Experts of a small language model.
Size: width 192, vocabulary 2210, 44.8M parameters.
Experts: 96 experts in each of 12 layers, a softmax router.
Training: a variant of Adam for the experts, 320M tokens, 5208 steps.
Below are experts of layer 2 (counted from 0) of a mixture-of-experts language model. Rows are named router (the router's row for the expert), up (a neuron's input weights, with its number) and show model dimensions 0-191. Each number is 128 + 32 x the weight over its row's rms, rounded and kept within 0 to 255. Numbers have three digits each.
After each expert's rows: "comes after" lists some tokens at least twice as common just before its tokens as in all text. This comes from a sample of Wikipedia text that the model never trained on. Tokens count by the router's weight.

# expert 16
router:184062094106134136147174159167114154097114156205126071126102194137108126149083160127087184139113154089152154115119128095191151088101136121103137087100148100212130116161089120155115093157143129192131125088093160078098126155150149104136127100226078184175093151129102120159121153164156087134147116133093118131159113160079111111131071127114148156160175111128192166092173165106155098138139172076147065145133132126117134144146083091146115153092121087153095104061082148144124168162136103148092122117120103111130095088136125173169039118169126101102143113145079141151111110090148101173
up0:131210129095123107109156113106122080101078154154132164125095119136088165057145083115141150111067079120133095127118120139168176170090134118105089113110025164090146100135163125121141135163095121173135125144121137169068066140116082138133138170105077079134170157130153143145064121157147135138095143088166165133128156135139132126122148078179115136127025150116156131181142141115147129172130043133164165080155162056146117124134201158151156196153109139083176152122144076122088146159150170103131136090137175114134127138103146152143117071148140102078115088166080124117146129122114077137
comes after: ".", " |", "-", " New", ":", ";"

# expert 34
router:123151163098065130114122179161063160171157123098113119159095116145093163209070139157147189108128133158094126128081087151157142154095049073110115180083187168141097183084158161069160116121169181122098085132092135115145172116076106151156177120151230159170091122137094104124143113133121103109120113114127162156130142134107169133088161099128147077113142151180092125110119160096177103073122172148161158183158100105105150088122124133140095173159096127061088110105091150134119123104167128131141152101122068147072127113198143087129097172116123129108110153115141143139127088119127085153
up0:139088084085135104190159176144143163128121116113176079095103155130154122116140059138158126082133116039064111136146153156139143156170111128141136147102113099202096148225105126169144113115133115125094123058157163153120151162156141156090140123082156081107129076160144193142135096081174115127072150129187126071177149153115105127074144135130044087134131142121153144072161150112203152136118108140073147077119124167159068106157140133109089172156104151106153080105166120108087164128110130220149093107135118124163157095158152115114093136116137071144097134117130108123151128154148143108
comes after: " the", " a", " and", " to", "|", "'s"

# expert 47
router:166123118112117089126117083133171134119130182143065136144104091079205170137139139125133108169099117143101059142130197129119147076118169157115132138172118115103143137121120098098111098155164135064149132105162116154164171119129183083108066180059036077142127150182183182094119100147137154126114148164121118130133155152155119131140162146110116129095099133108048109086127160106174150171126109178142165109138058154157109150079145111133077056102174074129184109086117071157124121108128107125086104120137139059100131145153168122141101176144165139123080121127113107137132148205116151174
up0:109106123109136087182145066106087119094100141134125168107124146176147129116107160141071185152137187181099128087120154168138114108135115154151144094109128140118151108142101103174167091139177121174132079131135161117078134127118194145139104095152093147147105110089207119125115130142147136139156168124101174152105147105144102091154145113154091139062101168169110120180169125114126173121140057060035152115193142085101134064136073178134118125065138137124114137138109152118149086143146118103116102132114156107148176129199193081113182131179127141172148091148060167109177110092055130152
comes after: " ", " L", "1", " Mar", " Hen", " ("

# expert 68
router:073107158119092088081119149135121152164160081057131104121138100119086103081131092145114136102182141140060150124141132132159090132163103115117086149119185134082128123115127135128159133116143117117132151139129134170078116133091106136072165132162138078136155084153160150153176138078093156066052112089087105151145180089155120169141116097220120179138092170048109079132139088156143118145143134184151130101093088157133107129096112148100165142158142103096121162169090133125159175117114188196133124156175146155119070171177101114081149117115150113181165197122188080161101078133123146099
up0:174122129097050156110147136161103157185098095176047107150093101156138146110127146124142162171090123126149139154133148168132123154122134097130119154147137118140142192151086130101125127121128130133098104128135122086213192059147188122165134068110100175181147167104157109096044080144133102154188140094153119140093117150168100080105136120111103146141166109117117123093113137120143153119127092112125145146102128132106098134148138121127110055093127141118143076073113107096036116173101120177108148086140031119113167080108131145141075173185162120113213145146078107153149176133134119174
comes after: " the", " and", " a", " to", " of", ","

# expert 39
router:145147159088128134091170136158168077126112076179064191106089082091189137102061072125163193103118079128106117137125126145186066153089102057092066169199114138106114096169101122118143102114165177160139109144114159132106137103091139108175089131130158108159104098118133174122104132146079110132027119149116117098217124115146125150127138111147180151152089172092175129127143107111158162121178103144133118115092121141102127120106115130150138121125097132125135108154171143141133119103153161149097077213090161173081145123078116106093116090140112080128102139163164108172141081087152165107
up0:116136092122173114127112089079166095126131130114157103136074102170130118138121135118175166083129156131098095100164106193105157114111160148143120097109151133160158154111122173127104131188168111143082155166134181091118082109144161092117124099141118158144098163180108161085132116124150153095158138124140155112090129087154105085123102182110129094103126123120168144184096149080118138137100096137111084077173142192198183146174100109140071166075074172114075076171157165048068123094119181130146184159093107131143185088167140160057152102111135116133175174196107142083137131130097082152
comes after: ".", "-", " the", ",", " |", " of"

# expert 59
router:108091066114126125098150133085102167160137083187101148104158141196202098115184189197176148191132086155162122076172141153159141127071152105091164061123187086128055118146097148107115122117071114157112116092106195110132107182118123107162097133122120141193086108127121090120186152167076139169119097138144117133128112075136097111121130124124127155087140165141089125093130108112104135166113142125199098149076121151187105149127105150130139121149140135153169173144104148125176101130198104135084176141148110134134127077119146077112103091165069146105107174157132085122128187108141095158
up0:124120164106132163157151110167158114142145131101083139109087146149143115107174106150142119129134141160123098047169164093132106122117157117079089195124150159066105095163146084124131129114143153083175083191189094153184148131147176048112118186119084182133116092053115132115076126109119098053114130161139087157197143176175116163161103149180122068076126161104108156113097131104144162117113137105142129108128137151134102155048152119095117095131122055153152068092112058120129120166135150105122126068141100131120121115122171123120134177164114178105170098153098056100122097109150121148
comes after: "0", ")", "3", "4", "5", "6"

# expert 89
router:148104110079094158128086124136108154153144117152128161170135024084136182154133119139175147137142104135131163134107136099098134179166138132133093154103166098136113225116157154094096186078077149159127074115128114100152150125105106086172156118181146118153160174098115135126102142116125161128151168146220158131084066050179135104144118157084094150118115113094165138117100165156100114121109189136117152198167071118114114156096138137137155111053157120099066156125164161093090191111147140108118108093091096141088107167116122158120062136078200149109082129132090122102121119101139140131
up0:126098129112085151127151082125164077114090141157092166131145087145088117093139094147172133123157135103146139160074155100135170092085110069147154175110132146166126058130160075135099137164084133090153210072154128144181087130166142080142125150120138160126175087128134166093151111140162169143128051157120127152153105157148124142147128098111152041167181152152095145073190133128102104101177098144162117092140124124154096084063182070119155142099155133141101165122138138137073136083143117132166094161157157126088098102118143133101187176116104105161125065029118134175135138091110109171
comes after: "–", "9", ".", "5", "3", "4"

# expert 37
router:154093161117176160142114100140099146108103166168187100077111150176121125091147117056100162155081163104191140132126105124114181154195165147163122086126171174129116104146071159185109134089136097130161097125152104155094100090123150166148175105146110173150098107119111100070086098106147127177199159145128111144104148128168077126104160184137049084107113111100176111167139069181082118093149133076123138143146147115095137122197153148118141159147152152088118104180137131077069194148169099067148124111147112091118111129139149133106133073161090138105104078154129183127104108111070148124
up0:146142127130119167086122126105095157094127116172070100109103141156176107141184131074115109184164153095125140121133126143138133100133082145192116070123109182126152140042136120141129149101150098157142102143126164102112031180140148118152120129075133135118167174105121079155138092065086152108086179122152116105071157145180104097193120150078116146082173116128137075116130090126138172127123137073097148157153143059123173053159119130161071123084147125135091171186118135133139129098177138073166127162106172119172211103182178116138153123139160111152131075126081134117101113100091114126
comes after: "\n", ")\n", "3", ".\n", "4", "5"

# expert 3
router:145121070101117099145108047066136119115115112151104133122081120143118132135155126131094167087118109158126130124149147141111166155117130170119119184139127156134191132102155158144135103141109140196144138115079135131140158111129119072170102137121087139111137151059159045162096113153151176130110087128142116194023116174118132082125105145059072154153129134179101115123095187170124125115079110140145164080114150137089106111181125089101135130144142124110131145150109155150160123202103112134147112128146125119177108136126089200153121211108100131086109220114072139150128147056101043110
up0:138141134101085176074167154126192076144105091099163129180117070110110106142097090139138137070121147113104048059128078134117120113169154122111056118082119149128127134145094161079101113181209176099077131195158159116108087116158103157082132157159127129153127115128212168059167126145110134166101160140133192106124129107179148113172067123134147140142172146131161124163147096127135175122113129128116099102142183139132168098140123123159058134115089160145129121167132149073133143124126153153145150149088061110105148083174143136080133087150141122172133135107064088087173144148177098123
comes after: "9", "8", "0", "6", "5", "4"

# expert 62
router:139229115140115101095150145121205104120113093120094153116090081091145148103142048119133096122115134161114131145149132160166185138111104081118091144174128144092169162099155178101166106113114126107153162139156139101097164116117130142190147128087152068096167125061139129123115109113162099082037154100094121194091140140198160159133158063126105090143129152110110102100064164153212173096132109140140153143096130109123150150129110100136175066056176129162125175083071174155181117129151096135120148111085145108067151151166176130128138123152126119146115126125097138149118108117089090095
up0:193109133114128171122145094080186160105145089089133133133077145139128089154104196139142127127159128138178118087180117101118081104177078079131100150101155138108105171099167133148129152141126122084087078052110082111104161152145154120117125145132151176118137120106173126136192089160173130156153126131104172143091178134110127133093052062121114085175099134173137195112115071201138163141153115092107171149114100115098127167106057150146117137226148097188140161113078150102157165148069160169131160092144087157108165055126148115133134161140105120116145109115098075114139132135136151111
comes after: ".", "-", " of", " in", ":", ".\n\n"

# expert 6
router:079146165155108142077151165139105172110125121129075134142143112113086117086124111134176111149152125079104111108117159106164117121156115133103057138068134147096169155114102201126118128117103151087113154151150130169107131198144130158146163125178157099160102082192128110156152107086130084070083136113067157148145139141122116129086151096194231164137101164109090132141083088122084126053145152136158185113132042147130101174089166070113140090193118174097137140120125094109114122132133124132112088115118166155070086194112143123073118177151132096113132116107105111171127075156117134194
up0:083064151142155135081110154102154077100137134117104123198102101140105158116107101146108125106107121133143150160183180110149069087175148140141129143183159173087161099108142160138177166114142134172147132209143129107091162147160106078131169136113121151156097078099104144116090112108114128144105116124100125113138102076166148137091110128150116112118083137105161132091114126112081032146139121131156111091141113180181141176151105111127154140180153132098100193254171113166131140117116131120127135160142130126108134113108110136032198159122069167191120168083167103144082127079115138176
comes after: " the", " a", " and", ".", " to", " was"

# expert 33
router:118160170069108096108107077114137158169141095114099159132131108074135140115151138167141125083145103152127099100102145101099089108098159094130158151115111160094131158101164108039129138107137189082124142164123060194130155090113149156143141173108171145185166145138188180085156145122144136087050107121094100110174114084111170118120171146115175138104131179121092138088099159124159086105096154165149125120086113170229144155102138101115093168164152079125161123097154095115110082098158104104089149113121114143123107164181110087129132151122150154206112141095170062125147039091134131156
up0:141164123126139080133139150151139058120097165126160094095114157178171125188131142096113165159122123136148141078158138137186121109113072158125143097150123133140156083178122102181128133138168128154129110132127150054084030107165136136117057104170116131049007137134075101125178137129120109160220097148136138129101148141136109094138082103151153055122197102125137115132122116124141144097143086117126131126140212156108132128117077117136121125068119148149130112160126128140173121124096139164134109139144136117126109105116152156143132057131100108096191115173118158050107217121116151128
comes after: " ", "1", " (", " $", " −", "("

# expert 46
router:143120194124103204091116163163087143108152124129171104116096138105136121106105114084156183154044100049175110147094102117104207139156170085143124155090177162189148141133121212075151142127122147132115074105125114178205113108118121154133170173125155151162115128119108144056099103148146164149196171110145204180155125120129143124171111135091085093071118107087177102155125118128112095120150159098136184144130140134117085127158174139194104162148113121089103138128110141059070147115193131132153105125097138141159122139122136095139120139099104093101135075104095132108134110145098177141
up0:074098117152201065131107130104093136137094168129129149148120131108106118176058123133151111110185154190096109137083113115114146089178135175172123106140110064081152128085177086149122184180093147085165098127111080148112206168152095084113121141093065139168102132087149106116106133038185082194116153137148165162114140127136178127149083134113182176119112158152109189106162151116169106124124113158110171143173091112121177115130144148094120137152104080172165153131160084095108119139143135140062145162118160149176101125183116114141086141104173092142111114120131073107127159113162129082
comes after: " |", "6", "3", "4", ";", "5"

# expert 14
router:151131109111139127155128110132162052144187105113068166083135111093154091080194148135124062148152135111146089141174136189165139113194120174148113062170075107132172103165123107158139079129182085079124141135192122122114143138151181121089080091129101091204124094114157145167175078075122122138116136124084102123130168201138131097121136091188132165111157116124101114111117104110203190164105120119115123082165131125140114069093135121118149094079143133165127187119077107133117150187086118116124121187134183086133164134087150135152122122144104118160155107143150116145138147150122112041
up0:153168109109097111100116070140143108108119138137094118109121126176129116121153094055148105099144146135160137157177187107163114137084075148176151123181169089061159143120134173115105148149138163102149101090150142092102125095081134199109039143128135188150108155085114097119109099118149075188133054145211193102081159117123131123157169087128154184078166168115139086161156154089116038155115116193125110116144119108146149153118086100092100121113100138182170085114130096167137113146079115160169058138118163082143132077175108080118160143155115115163128118142112148128143120143131138132
comes after: "\n", " |\n", ")\n", ".\n\n", " of", "\n\n"

# expert 8
router:124122141145180084193166106147165150160111117167105098086094159143150129088129111132128079140106172112161132133137131142152129131102137130121133072109128156163135093141099070179173126107181088155120206126119089109147121129157148150137114103082095145133130092114063178116130118124150105143124085089110070073118145165076093145139158158192085088113112115147096137118116072146113179119118065170143076096138176178146153029167148110097146187109080113139166107121108106147118084178137107202100167124164139144167169079123142152129170121167080161143202141177142167143158130099097089072
up0:080172156134149100146116124129126132148142065147134118160069104131120061136111163091142115073172115150128128135090108138109104130130146111152152090093155126131188170115175127187155068133139094126127223110142073106163167036101139141126136076109193086150125163096132208090152102142121107119089121148109163152052133171138147133161083148126111197090142133107159128127097156105158144107109124175145145153126146111154141130140116087116157104075150104119202179163178169103132114127118101140074135157122097173147092144140157198131074137167125078086115163128124127120149084091174078058
comes after: "\n", ")\n", ")", " ", "%", ".\n"

# expert 52
router:139111164105128171157090125161069156136119118165134122124174205113145156159088168113108115080100095165136120092064128120159094133106072080136149117089072176164109172144172061148137157139147128133085168091096120132159147123086151184119168144149137121133093099156120130122151093123147110155133098114138107151124106151036163173090152131100140141136141118122065106147168093142180105093094171070132132119095211126110078063169159161136145199174127109123090169113133124156136117180170075124087085094172127130238121164127119121124096134148138177122090141110132114147146115077131075113
up0:088141094105173134126163144101159092136143114096109112163098106175133087135140065123180141100134138086109048146119110137095168130148197155134094116104151128129157101091112143104115120181131159126084135143147136083115059122182143103073094103121111129178146124155132137077126105104160207138097160179140146126137118121162077043159076144134099116095136108132150167140095125103121167173120107171113074098178143177203174138132110105135078121095092190092117110166148123090066125087080151114159167143064110121129183108161139142097191139111123132127173147172089110065191174132153094124
comes after: " |", "-", ".", ",", "|", ":"